Below are experts of layer 5 (counted from 0) of a mixture-of-experts language model. Rows are named router (the router's row for the expert), down (a neuron's output weights, with its number) and show model dimensions 128-191. Each number is 128 + 24 x the weight over its row's rms, rounded and kept within 0 to 255. Numbers have three digits each.
After each expert's rows: "raises" lists some tokens whose logits its average output raises strongly, later layers aside. This comes from a sample of Wikipedia text that the model never trained on.

# expert 139
router:086141122125160123134092143159097144170137125151154133119117132152138127114082129157132074121117109135114116121102153147140121135150162170121111128141136166133162141134142163140097129100151070
down0:124103130146158139124125130161106133163144157098134076126094130119127107103122155128098122063115122104098159091104137169116143187128185152135126101140112162174149101123100126147155147109160133
down1:175124118115134140100152112092125116126123128150129055114159131141140126074146137131100119133144142145100130082108127092116098155130123103114115114148135131144166135105140120117117138122137121
down2:099131123085133134146110110162164093172139156113152091125168094145157181174138124100111143129139122117166112109121121121121181149156142137121097124117147103147118142143074183110122142150142116
down3:144162158125146091122092158086130119130137127102144131108081147129111161138100106141111132130146139111146125105145156170102107097150119140131116151117113113138119103150114117158128138131142132
down4:131153123143101128084129098098119138099150174100104129087163092138101134120107135119091120138110145104121183103170121119114079128133149145142111118143090116131131106122135153103130137113120103
raises: ",", "–", " |\n", "-", ".", " |"

# expert 40
router:135190145173125165184123116104119138132140186130134084130159147136118142089098111125137124146130169077141155116109149133140127120093113132144146146146118133168115156146152124133096139155158127
down1:124122123161108129090149120116090145118114167108132166112106124140099123119147136150135097157123102128154128137112163145145137075154132098174173162143162130138112142130082086153131094165133105
down2:119119132181114141109166089138140116126104129142143149074134121117122110127156140122115119113116066121127124133110155127140142110126108139161096141109134131141129162132114127133105157167117092
down3:125092119134096165173139201152095168109162111085155148177110130156126118142127137126129130154143118122118113166097147141167137133131136109098149132146159097087144177135111117099140105133180142
down4:129167101158152098123117154137146165141099137109149165120082126182092116122130153129131169141125154116154124111160107100153130107128104109132154153110129123077188123135115102115073097110140147
down5:153144115134117165117123110152130137148124104117131146100120109141189154099108102182102148092129127129133099146094115121143131132126176080109120108120139111153118135124099143152088090130142134
raises: " and", ",", " the", " ", " or", " in"

# expert 165
router:106130151129114113167144126097134140117140159115117135114133168112128082154121142146162111073141107086151161089109138136079116086118152172132146129142167145094105105169164162099132111115114113
down0:114109093139118080150070157158138153167113114184072105091098110151137144157107165113099132130142101082139117104158132119088111136141143139106145140118132146143143153108166114133126132187160114
down1:134116081125146102122174116090107129072141108154124148111090138144111140171115205113095133126116134121145115135145096125090142099110113128093129157118094121114118158139142148087107115096127135
down2:121124119127112122140120066129107117102160120080131123072117132090107138114121141138125134125125103114151151067117140154119135139120134130070175129122117128166173136123172104149144150135149093
down3:099158146139116128109143145147149124140144112091099100152111133081143124158117135146105154143085104086136130114161130074098138167150152141121129085171083107095149143103102109174182098154114133
down4:137111135139092090133112141136136138097106109109130162097101129146100130129118185102121168112161129137154094125098139142107134116132150167145135150094153142115104203061083142137101118143131101
raises: " ", " other", " background"

# expert 48
router:175119138106097147128099138117174130075132108144136130100099097118098166121098114145127134111119129122122113126131146121132182101106100093159158179121124099134103150152127156125150105162106149
down32:147102128106132135153148141122083132079100133124126150118122160108116111170109155096124117134153135143115124139127085103143122130143153126121174128094143121112178158142143167180152125146122098
down33:131139161130151174143144137137150107137153165127114146163146071060165146183164091134139111173138102150138152099154148130096131120119125152147136088146096143132118061133123126086137118135101163
down34:138124108087102116117051111136102132122179158095100168143095171149095119112133113132130124129111128100104131090080133134150093097091103104107126130123118140153126161116096092112145145177134113
down35:134117165124115159138114145162133093139145140159124164120118144102153099092090177162127125143113106140148112105125125114161123131099202146126106125079174123143120099109130159118091112134136118
down36:138112104126174081127126154123130123161136094184127100107119139067099080096134150148125156100136154115139110146128170138159148157110106137150182114099110150128152125117151143125145106109139113
raises: " in", " and", " on"

# expert 151
router:122143153126114159118130093145177111098168125122100098120104124103137132170134166095164158081149098131095170127136161148139145144139155160150131134150105163155144128140123101116114161162114150
down1:133138139157130122127133170143105087094103162131156153167154100157164079149112107148114116134159139116117133152124133085096099111107123121167081123128118108129176099109096165135109129167145137
down2:144126106119150171137104139100131170114164116108163129123103148139182150100107154201099169145122132145149112111134146118134149133111127116123131166079125153124140118122137108113131115137127111
down3:105171134156130134126097124142141163127116147115156170134125149127131127144147139095124131149120107146127126138157131126139096101130115194126173154141133135147174120109125102080147101134140146
down4:112110127166132125130113139070080154150048157124135128140113088148116094156152148151143068126086155151096101135113135098141138135099158130130117105116133086133162107100117159113145125096135158
down5:131132151138174122092167127126128167111129139109153119125194169132108120119113086131105166144114144082157160146160165099144099156122115100150142116178104128116157157117143102138157137119135144
raises: " ", " U", " A", " US"

# expert 45
router:089131138102111079138122147114110165109124134167155126112140126113071168087144122112147117086137117135159092143103092172110151143114108083113118108136113105146166133118086091119114184129141147
down32:131084111094146072116109137139141185071125135118138153149081147143109118134088148144140139132126144169131156144073184131128162183113156102097126104086145080111123169104136159115122103078110141
down33:123138147145088091171159105150132086145128188126130135095145098114139095162163146100129108145109161149129171101118120182122106126135164113146105120125148123138116091164148143119103141116089164
down34:098119139140147116096129111098103157131121136160184127103165128106111111151147100169119071077128114118167110125121121097094122112109092102191116151135124145158129127116132091148129140142136111
down35:126085131100150160131143069120143122182139104119152116128130177110147160111134117107150150127095094165105157137149096090136094155180104089153083101166140109164110128119125101161128104081134085
down36:146106115137172146154147118124110150135132132157104201125173085118116100178185101136132137129081118122100120135144125168123132133103127131148107119166117128125099089167119124126138175164114125
raises: "'", " ", " and", "en", ","

# expert 154
router:163137150150161133148151126115136125129121102112116124120164146133099099158157169150110141111117127107144117128058142174076133156138144181137113161142128199118125103135103107145103094128138112
down6:141066127138117143120119140121112149145157097101102163176172099154139142109147124142086092102184102124138111120092164130103119133158112132104103147135130120100119117115099132143142130126141096
down7:114107075143127134139138128118072153132117094118140137136122131167115164151114115108137079143129134147123100078112117107109109120161128088120126146122114134135136121156121109128134118132146079
down8:089104111094139117117095181146161119116163174109185109131091182134177145121129104159121120134121126123119164128119122131147131119152108136177130141108125139097126107150174138160145108082089167
down9:124125098148089156148136103144158129154139130126125130105112115109149175104142135121122134156121083128146150085118088164122121106135135144129174145149118104135118169127145156111129157111077109
down10:126137135118144129118102133149086131117124146138131143082123212096134079153149160148130161147131155152127141130159119135154167124108171142134144168139123090154146137121089127120131156121160170
raises: "|", "-", "==", "===", "The", "S"

# expert 188
router:189073152176145115143094109170118139126135088098127120156135125140117129158139107168148143143103148123141129147101161137116109150136078109127124140074142187153129133078152098144082151146116130
down0:101134109118139170132186128105143142185131131106131169133141124122095136104131131141187111056149125121107124136065156170125121130108126126142112119161159163127145103140140107137162084161164149
down1:145145140124125165112114139124095140123131056113099128161119126126110122170144135147201102120113139115118138139097130139122087144134118111126148161140149115135131129140146127130166107144162099
down2:122120102159174123111089124094115171098127108130122126097068174107121113124139143132149095132141142111123175091132114114151107107126152143106138118122101128143119156151127062146138093098151099
down3:159135146125125133131075126131141154081185112162105129103092115095141178116106123159123150079167154132156100125140091097130104134125137132131116119104149180161177116122151131154135134106171092
down4:149140130130117182155144115142093098143144105146087111162085120119100150173086124146135122135147123103155110164107135121126111141116101115143104094129179132144100106154138113123082141147169124
raises: " In", " He", " There", " The", " It", " When"

# expert 190
router:100116157104157114110141112148167100170110148162094152143096070134102092151112115142098138082119094138141157112162103123138116116141103145118157101150074142140094114155141168120109118089103117
down0:091124129134126084136170099127155121141125140110134138116122162146105127092129130148137162158106095133134114163130114101135125093105125172139133143126111096164141120124122091148129168113125123
down1:126166168091120087095132102131122113145136139139146115153153141173121132186105113120139115123106095129158085105122129092160121124105107146128160150119130104118098141089113138135168122116118120
down2:133148125146127139144115161108142155090119133114131142124160090156088143105141139154135179114111113116145114125132160126145121124112139151117133094117031140126124127077146152193116156156056132
down3:166140097134091122129086138103124134116129144113100082147088137175152163096125157142123161138127128120086137122140156103140145122125126121117123106091108072119135144142120168098134121092103133
down4:124118126164152098101175070127079124125128183159102127098115175131110123104134133110129118147109118080123187097179106137118122125075141114099140112141131121126164163168082145157145158086116158
raises: ",", " in", " ", " (", "s", " and"

# expert 140
router:146145151103145109120130161141137163153119162121116147176130089138135090128154127143087163174117094174126093128128089153142114144145117139122130134113112176110078109076118120097136123156113150
down0:139130157109183145115132126101101150132109137127119095115130124120083124112129143144146125108148116170138132112141085111148124146140100125133158197145086130108132117109127097104126114171166111
down1:163125121118098075143121109167161153100156121141104169129139138108121154098104167134090106118135142117097113133103146100078145155124161101128142129088117140087127136134114105145119159131155135
down2:127133127137103147077166097097150099142107127086117148180126110144148142094107095163124144111092104115149176143156137142104135137118121127148139110091118106118126109121132152091101130129119149
down3:146131127106176144141147143108153152155139123163118054083114115106135174175125126136130136093123110129191100138074101137147144110177129132152139094136093157144098104160148131153096154095152090
down4:125117107156089111130139120181136093108129093095146145110134141126100103133130159113124096125169141139137110129138093161106138105119070116114133129160157101108130160124148111152153098134129132
raises: "/", ",", "."

# expert 97
router:169153124148116099125113105141177147102151160089114128164138159110119071164113103134139113117097135093148151141123125149136162091142166108164130127141122115099095121133129108133139134163107160
down0:122136133115162132114141187126114150131099132128098105122171131119145157170124110163123124138156105127121142125170134104150098086142108128098099121116054197125146114115127123124097096113123131
down1:141151175100121126111119079136126120135157099131140110113102140134155148135128175117138129130092147158131126145139109141137125128108127100133139089138113133095173130114113161117098119106121107
down2:158089109139127100120126149099106151175146175151148142134128137162146132091147118142185155145148133131097142116064104171148143146125098121186149140118164128127109090126144136161082111128160136
down3:127108120139138136115136097131108084145131124116152129096056180143071129075130146119148089099069142116145099155129126177092157111121143132164155124104147173147099123086103124159127108113091120
down4:072103106085114120150097117090104135163127128090124124138124121121143133179155115086144150119121133171133150117150150114138139156113117141114107149111119104119091092142137166033076155156120128
raises: " in", " to", ",", ".", " on", "–"

# expert 147
router:152154122151082109115136117156159098136140112138132074132088116102074154131136101096098137070131172101131078120148128135145112127136179086152133116086137088097109124123143146137102106133140156
down0:088177095121125142128096142166142149122074079085131079127113130169148159093111106141137141161111141128147140140117148169117130095141130122071118165148156139121107120097108156150125129105103121
down1:130166125124127150092126102149158121125136060085134107132130126149130116156111084192124145081137087151123125140130173071152121108133138119125099109130101094126097126114150173135116122134152139
down2:123151128169184128083141126118124111140153089122120109141074152128146164107132141129044134085132155136094113152127137179142078152118146125130124147129067147129124149135164150087197151125130131
down3:109106116087091137116128127122135107146109119114093129088112160111150171103171150127123147086129160133117117147136098086122168130136176107191148101145145140134121126125091148126101141105123138
down4:113129159153143130110147137147087140121098137123125144118134104134109130085149137129116101137127129167120102129128121114097104125140135151173162140118133139077158135088105152106133133101121127
raises: "ed", " ", " in", "y", " and", " on"

# expert 162
router:096130137132116109155159103138158145129156126128124094110106148159143099073137138118137156114117124144143156147085136115094129130099097172159124103142120101156150142136071075075111139133115131
down0:121157134153074161158139145121134085141143174099112140114102119149143114087123114148142117116148094109145095092167140141152086125128121125125151127127126161123165086088108120072129109105147159
down1:065112092114165148180105099117107140152118141161121124170173145133121132126106118120128136081077111135110172120132184120142142154141126129111142131130161134134137122123130129115102104143095113
down2:179143133168113135122147150143125144131145138161113166108140144161139126104070122143129127159113167137166146164136111074126165113126125117123098141096154072131150119103156150129138130132116157
down3:122132161145116158121111120135152127136151134159137142153151141138112154129085142159161186085058134127121115127099159117111151101134105174126121150156153139105099127170106133121118125125104073
down4:106089140104119096084148115131106148115141128120119133101063139144122099076127108132170194113150147087145122138091140091097136126162088183093116132133142149110145146146141166108107133106136150
raises: " ", ",", ".", ":"

# expert 109
router:135164147154169162162165096128137130118180101128165128120128081092160085160096156166083115174093128122138169106129123131149122148120137153143091144129125152160110124094136095151096146162136134
down6:142107191071118136114132110122153129163111081079100163124100123182096120098125124136137138165156158124162139137134103129130097167132106130083153129137126147153110103078176120103101165076142123
down7:110140130142102148103102162132108128143115159117103131149135134126172094104097117169092135143133136134132140149153090118116139151150154133145125144126111142112145108152145111137143102105161112
down8:145099108136137127158147140146143145141129130109114145160142091100123131118099114156114137076110092149131114123112183116117104133202092166183108109142144124134146143111147170125151136081116120
down9:124174103153100150155124086126136115128109060119138139087139146124134156132149154138119112120166124138119126129102093111115117096128112117116162163140128092110147100132140109125159098123150115
down10:102104122139144076154131113098149130116105128082107076116164133113145092117076133149137103117138124088132126155135132115112125129108133128155088118149136140092097149144118096149154125112118137
raises: " in", ",", " to", " (", " for", "."

# expert 98
router:128156106103126140111133114146104124176146147173126089134147122128151120168155134146107142171123123118145142094145087102138082131168133117137098104113116125106144105105112120133106128153118128
down0:124126129161134156106114149148133116091139111129133090104128092091178147103106110144127132163160134095156116155140088116106117140117128167154086151139098128170106166135154152126119131135127113
down1:138092116090175147152134110112124114204108114149141117111148148127135119120112129152137123132129115111138101190121142142138139104142111107147136142132144115098121133132152130108114122151152137
down2:133107173102112105140125133116110158111149149138103144155139132147127147095124131136111111093151115138093067112123140172157137128167150083131130080145129125111142125126111130113104133116105116
down3:126113126162116174147134143108097112121111145103091101113127122119114131104166114136100100130151131164130122135138132099129142146140105147167116106132165107120109122144173122153130139130112129
down4:131110114149093097114133129145127150145070106122095103162081139106106117111130132117155102123162124097133130089112112154145107096149161146144144122141140160196101087150138143088147128167112119
raises: ".", ",", " for", " in", " of", " on"

# expert 16
router:127120132092106121181136148136122166151121156126125145133146110118147122146169142133150145170117142146104135131134123136142087092130111114147137160122127092118150141145069098130088138096106108
down3:075139123128133144134108129152121130142093125133142107109118126130106122115169124170080126125118167094112175133162159097123104133127102110121098129109125153117100066104124198158125127142104140
down4:145139149161077167134120074141109120091158087146176103156117164153120152126091129132137111124142150171149147072113123154116128141130131154135150141129123143162118110191141114099149114134143142
down5:088129142074137126138148148139121163129125128104142137154146108131120124089113121094148122150155117142052107147157133138128110149150150118150146149115108190136127110096156068098152140068141107
down6:098155134120130142129133154132136143177116139137108127122105084126095158124162096166105127080161182118092160129138102121105127170148154104126133130150161118087120113145113131113106107150061143
down7:098136122165150162105114148096118136109163110107099121107135114135128129105146154160098117103125133148133143145140112148108138118109142129074135134090112101136096115100117147203097140108115126
raises: " the", " he", " his", " this", " there", " a"

# expert 99
router:098107099092130102117144154137157097144145107108103170141119132135133100145134171149162122099111105139100173098110145141109118167124128162133116116135096124138158097144090132103145121109157073
down1:135092106170068167110127122157161112093177131118129086146116111128141112152098134153162179102131105158088178154177081088140119116170127134166150113113153130121109159114128155118126120129107130
down2:119133130109128139151103146121122134152155156107110133127114141129096104131126129119154051164125130100111127139136122112127167084093148147146162117120141155121091136156129109095144119181123151
down3:094123093123114111142139162167110148109157127136118142123155151111140145140104133214166139142089094131153140139086146132165155101096136152146137186117091113152114136131198149136143118134150109
down4:134121125149120121145139060149123114109088173142110119087125146101133115153089180125163125125136151112125126127137115151125174132099089149140170144124086153091111127108082128130103097131081123
down5:128135143067140096122096121133135175192126111152146165150137128098093110133130127141086052129138115135139103124090128142129124127102111126108135156143125118106086133110142129137171125159151175
raises: ".", " |", " |\n", " (", ",", " in"

# expert 178
router:131120146099114163125157141108147183172157127113158119117097095131126121111129120136078112142085078126159145086181161166131170179155166146109093120151128086134120131180133171135144116095086171
down0:119097150126096141107107132111113147124125153144144113145122099113178131121118138163076133086143146146111112155168131103131163148112134096126107136130159127181131133101133140115155105097102141
down1:157103159110167155112095131089109130161149126120159142142116141128166133168149160194156136144095095107177107155130094131161128134105134164110116192116077119130141148133092136105147102135138113
down2:180091112149156135122115080122160130142111117120100097130098121156156139128100109108139097090139120133126099136107148147123158114177129127142113131126124150168076115093157104100128119095153148
down3:120096109126163116104140126129134157124152153129110094120164128090132158156139122078154133102116127155159148122140134105125141115105147123115126105156123170123142137110134176126074094094125078
down4:110113141142133137139124107083126114104112080096156084127131125144148127045103094156128178134127065127124155149110140148164086156138106163123130114142164123121148143131140127153165159146135128
raises: ",", " to", " of", " in", " as", " and"

# expert 30
router:158119134132101107170094161129102112155116165104137124166137081102154115122117112124055153152134116135125090117126116133147141124135143121137152149100125125127077151136116117141163137181111170
down8:091124134142144147121161105134093142149120098127105182146113099151113126124090160143136127154117144111123121152164138178140161170121122125102116120136090115149147066125151142122139169095140155
down9:149119122121091099093129091182117161120115173127161115119138143128121168157075112151158124120125119158137136141145123110125125066088131121114102110139154129131145120102124111076110116131074123
down10:101100109053105117136093141126184149145160098129162137100124121113098152112135151108147135107141125142085155130126130124144146158108179112164125062159152139120148119102129121144142121093079123
down11:122115168151136105135132139082144118143161094146123120118124125144116130095119120169134127194152103123109153118136142173156109135138067110121106133144129150135119156134103104121091153134128113
down12:144153171127149155068131108185110130097129125125123152095123172144145123154128122164133093123103150135133135092128133124110121127159078154167143156085155114110108095109107148135083147141154132
raises: "–", ".", "-", ";", " C", ","

# expert 44
router:145113136121099118141142153123107149064143100106122163145121090156099167096150121106096150098130102128104106070122144126115158109126137112159116141128095156112111163134144155154155111138106110
down5:134146121150163086142086139129155161129100143129103160122168125167123095147115096153084156157117128146113121128142102144152097159133191122091183124117091169105107106099153156131114156163107126
down6:137159162142146093152127191144130128139069130116102108161141099126115118126097133148154096149146111143122124149106147131148129123128116111122136152127142146099131141117089115146060139151096164
down7:094142126134140141112126136118130122105150112118110210154079143119091141119091087100135117164137092124153086175143133126110131090092112131156128109141182137095102113156089111077077119172121086
down8:113144157172129138137141149124130145128134107123165131137139165083158098127166120133172121064149155131113139139169145141142100111152186121145128109113110080150125088094148104099119100156152162
down9:127147097151136141166144169116109128133167137125153116209146164136100117155141129163113092167122119132143113148091112150123130155136142152132151097076093135147161086128157129099128157127134144
raises: " ", ".", " and", "s", ",", " in"

# expert 130
router:131140154110091110150138147077109149093114121141102166121104135136150159120130159156144117097151088115114080140105134135129147164106106127151096135113134140121130144124120150117148159114126095
down0:180070129077165086129106134099127158140183124132109124108122026161158096154076120128117124120125163115132145101125122149129155166106115114121119144111124144116156124144127093123113132130133098
down1:124154129132140095122156142158127147117126084087140112141102140077114113088148152163112130169138109120125166175107136091105116145161133148088152094159147082126131152160133161109144108101154177
down2:151078097100161113120176137120129126111105100149139100139098111129122157140126167100138126128106123115097166137136115138111107113109100130127098107141181140151142130139124132155118113137113129
down3:115156118124138150177155107189112091112145153148172126147120150134147090091091158160125095118147118137121138126148079131158120139153079086106157126124164112146126143185152113106142089122120143
down4:130125112123115101125127140125130125088131091165086098127154124133126116148095166123111130141136132136116143152144149155141095127169125118114142151184121106127109151168124135130131163137164152
raises: ",", " ", " and", " to", "-", " in"

# expert 80
router:166102116140123116166095140122094142131108138116121135142149132137124153127126118163169136136129137144122126118091135136086117165152115134120139155097170154136127159115145114098097145126136140
down0:141132086152090082102141100147147175111115097135139113126104140105120147128166129139140121114147152108098128160151181147127131151150138139147120144136087130137118119143140134116149124115125150
down1:097114100106158116127123114089125146180102112141159098112128067132098114141130167116086132099104109146159119160129128141120173087135108108074150130109105140115148150120154120159133102086105155
down2:138114105131114122132152176120137127111104154102153143136155086128149166150103104113104126123138131103106080136137144156114151169158131122165127108114115102121082115116093153124115128119130151
down3:106158118147111138100125115130140103151139147090099115132133092095127094114123111147143119133094072132136133105130073129096121125143136154151152130202113114131164138126150139120106146115144145
down4:139107105132128138096061106143109152077172156148156119143103159122128107123128135114126139111158127129167125113139099159126073076099114114117118110100108158124099119126143113119120126125138116
raises: " ", " (", " and", "\"", " with", " or"

# expert 89
router:117102098126150149108134085110098171119119129109093115146148157119172169117159148120142141163156124107128140111093103132081152119118141110134119101080156105174116112137143122083145105113142108
down0:138131139171114101095123120099064142110110126130124073099145101112096117104082135133137113071169114123145112141158106119133105090092132147167135124099154138170116098125120149152126140157111124
down1:091124138110139126114079113151116132120119165110075121115124172134127134152113101119116144092149145117135150139114111132083145144132148150106083130099147099119159141104145150126067093099107116
down2:168147129096082161076080131112132095106130131129110123105109122127127129099159102114119125128144183126119142098148116110116149110158096097190140122118117120076123114152150116122120164152129126
down3:150122092157119140091149145077130099082096139136108115125095130135145122131147126136168119138122113120085102140098164143093130140130153159119143104124077149149076106162146161093081136145142136
down4:143132167190137101194102146115133136074142126132123122124109151125113120161132108120125172112135158142120146161119078119165110136132125134143127134122158140080096155139102160111093110155120103
raises: " the", " its", " a", " in", ",", " and"

# expert 96
router:122136104113130163110153138139130153107125134088171135093152088092139128120135123151107134133108163174143093116137120135134134109176117121153150144138099153129071132091178164116160118151071124
down0:118082121151138144112104097091092154118082151116111101123137089126132124127121139130146139090108129071150132119111142124141162137092102151163146140151088111131150144140139152152133169147152131
down1:097186134109148151132148115110105137089124160113131147132097115120125155147115145113101138122132159090142121107159147140130122130139130133097120145137084171159146113138154165129143144152142184
down2:121200158102076142104101115112133074136185108085154120099098148130173143106084159157122133165092146114138121127157107158169113123139150097122118126086112163135102111090140083141118138142119148
down3:141115114117151101123124122132119088123133124118166084151163110138089128135133114086112110153086133120106151148169123113149118122138130117153128161103162171161133167106107074153070166124142132
down4:144114131150098166078132104150100139126111096151101095106153098090138153104157130138189099104098152055112128090161102115093106144129126126142139100129146146129103167115137130086147106146135118
raises: "9", " it", "20", "1", " with", "es"

# expert 122
router:119106143121152170113136126117091106169102155121167140116115161120116112143140107146164110170142152107153138128086125112139107151133127110132121094141107126177154134164136104127148093147126089
down1:144131097149150134166124127110092142093116121135167179129133197116132102146132136107124134152191149134114139132090125169130126137122119099145152113109151114135081134151110159111117125123137114
down2:096102151091070135137157092093134108162123119139106104099114104145109147170144108148156117114105112168098157153133128109114130124146100086149113094102135101131137077133132117107121132103147161
down3:138144104183120129127133169109158088089162149108101099116106152111129159100163099138128156135135134154082104126093137154141143137126114118157127140132135113111124132143105142159107127161144129
down4:155077101136115105132141125124120127101123124134131143092149119133116086134112162125088111142145120168140151116151153122143158144139106188117127149120136074108125125152149130098131116110089123
down5:151125126106135095120140118131120120109146117181099162163101146157118122151130153169104094136138103114104146140137109161144101150075119109159095109096125115128079159109116163146126130099127124
raises: " ", ":", " |", ",", " in", "."

# expert 92
router:105145120103127133147144142110161121135182111161131167144150090118143110125108109122114142136112109157139113092107116140126127148156113128135139152099074103103133103124106111133090123134108162
down1:165128193138153087091083131124131115132118153145103157094176147110127142152146164137097111119186144108135129141095139110145147137126146123149118114180118052119150144086115115129079105110086159
down2:165144116115106141112123113132120128112108124164107160081146146111119122122130150120158152103103155124096108155128113098085105106162110151146162118158142137108098154141141147131174148134140081
down3:111103134150144138106140115085123114107129128150123134168101145133103097094114141136114120144155145167121164131160117123160081103117083087123099087119159162135168124130138088089147132157105138
down4:156152097079142125110122180117106156154112199111121136138152177102124147141154162145114128147120117105130133161113115140153156134132133175142126135096083118139182148092115098085121125086141152
down5:113118109115087135079136147142099156137140174165133127103136125108086162078108123129119154097157119113130109124132145100111129142110164088141100162113140124124118129147143096143116076128124128
raises: ".", ".\n\n", ",", " (", ".\n", " |\n"

# expert 34
router:156117144173116116139078116136095147148134103117109164174152143160111170168165134130183141133115167121136137173074127139105119148120137137137128157102149158113141123075132106119105140141130139
down0:122180125141135109148150132079109132098126138121147142108152127101101105123095081067122122153081165113123161120158124158146134163132119125132084158107094147082118194185108126142094148127125089
down1:131165146154121133139134116150115102156158050127097109085155126145126106183143136139178101141122127153127149144094139116134109124138121140113135151141125112119153113138159118120143105113141102
down2:104196127153132130146100142097136107147117148116137129129132147124114143115136096127124099137109117113156147184113085139137098073133089076112172173152084121113096102131106114119101102134159132
down3:136112150136131094143104155145097130130129175128175138103109118159150102098158142154089140122153135104116115060152152123113162139138115130129100148121111111131141155105132166093146186114109171
down4:148071151127132114136138079134097120142126141159132151126105171121095125153134139108176112139174084135129161139159143150143132104109164109107144125082167146109149068105130112121144124121127160
raises: " He", " In", " It", " The", " However", " This"

# expert 9
router:126133109107081150191147135121135156157153152113114109119162145123097144123134113154090163141120104119119109147167115123126092175149109087151190143121159115116124146129130163115160136166123144
down0:112097141098161143156090140147099138135108185108088136124121099151171094128136130139137095100133183103108153108117121144097074097105164099139169141133149134124134118132119117122128119195148162
down1:152094145112103136158141112147136159113123139138128108112136117136134112132188139122134113147122132124117136132138162119140057101151141117147095121120151110077167115152133145101154155148134139
down2:136158098135097123120099128122132151110094121106105111095129133166097123106142131149142136113132125117112134144158152164081106111081153132133153140157161160102082130164131170144146127203094107
down3:131126128148141116121128142100089157154125161124117085138125154130113132156134184109135172116164138111124146140131113164178151096132174088123106133120144166126125110120140099164119150134104167
down4:157118146150125110183131171099159135112154098130126119103100103103105117121146156114099114136152178131116136163127138115166144121108106134122133151108098103138121158157127088149118158093127159
raises: ",", ".", " in", " of", " and", " ("

# expert 117
router:123132077123117124117132168117108143118166083124088154132132147112134142124144149138110117098152099147174087151118160127140140149136106144122122138152094104175111138100117095099123136115148158
down0:111107136152150141117095141124093119089143169141126136173138115144119103194123132116080106118123108118100142133081078117129126111129116138117160178133115128166109066068154109143118079122100137
down1:161104146078116160116102168160153081117082070134103139171092149059129152145155152101099110102144169109101148149089142139122130103158123156126112126105061131191138113105155108106129142074127097
down2:111150153161144138123089124150093155079131131132113159173105121122097105137169081157100111144146164127117136139094159116107125133084106123137079104120139156149137112108113080128130155146150108
down3:142117140203124135109114162151085131136124187145113143160166144113140128166105096106103129094155121131109137136097086137144135139091121158103134156127098160090089174086098112124120152120149068
down4:083141138140149121181096149147108099132133156109129152136097162140120128125096151135089077147148119104132127132130114131098136132119139116130126145141132153123182118108112126144117136138144115
raises: "th", " two", "aval", "all"

# expert 38
router:106134089101138109139111122108102127106174122120128116098144104102105125141107125135094126144126095140127108118149138110137163099143095105098138148133107153112135135154133128140163124171127146
down0:192154115158129106125131147109094150146140194122147108175163130136110149087124079127077082123131133145118106140156099152150126154130144116106158154133137123112156137127081103126145148138123159
down1:101100135138178156115120117114120185143138103121166157140164110130111133154126116179134154099125186136138125113123161125124153134148128117151124116133110093112105107145161137133138129108158136
down2:181115113126105153123125136108120129131112152137108121158130159111069119077160143129163110141144111092096106077106130132119093126106121080137094164138143114106131150143102124161160132104109145
down3:070111140084119149056133127129132134114122115106152148140131140166083158137175121130124097162139071140157164115107122097149120142114093117106129104158123090065192144142148083140108133103113130
down4:103154144076120130118146163154126111089138081138090109123180159127110077163133153130130138107145127137141116104089133144108096102133101120123137140124115161110095139143129121108146109084058110
raises: ".", ",", " and", " in", " on", " to"

# expert 131
router:132121128092139098163112114139134130094135136162124144160152122140100128154135131151095126153136167150131100114133074145114130099166131124109112128123091101111143105129091139094157156123122116
down0:127096126128094137146112157143157106095106148141164080127127106128129120167133111088111149093087103175176109100138123164124095105142137147122133088098121128121159142151110093049101115155108137
down1:112144150133138112137116129162132115103102151112112120124096076114152143127152124107142111107162144081139122108173089165109102105125191099132098118147158107113120106117100117131097103140120121
down2:080119100079161131097136141115131162143098143166151119129133138166164151145121173136087124132127132136136142131154098065104137109122175113121109127117128144123161134143138158091147140107139121
down3:165151080135147159097121123104133140155128096123171141168123165126109159099158131149117145123144160073143101138148139110129127111106159123126111145143124161111123127122102150154119088148124112
down4:109121145120147157108140122123139138118144128116145110162136149131114108135166114086128173110147105156039149139146158093132142139111111164114150098115124154103131123136127110135149129125115117
raises: ",", " ", " and", ".", ")", "a"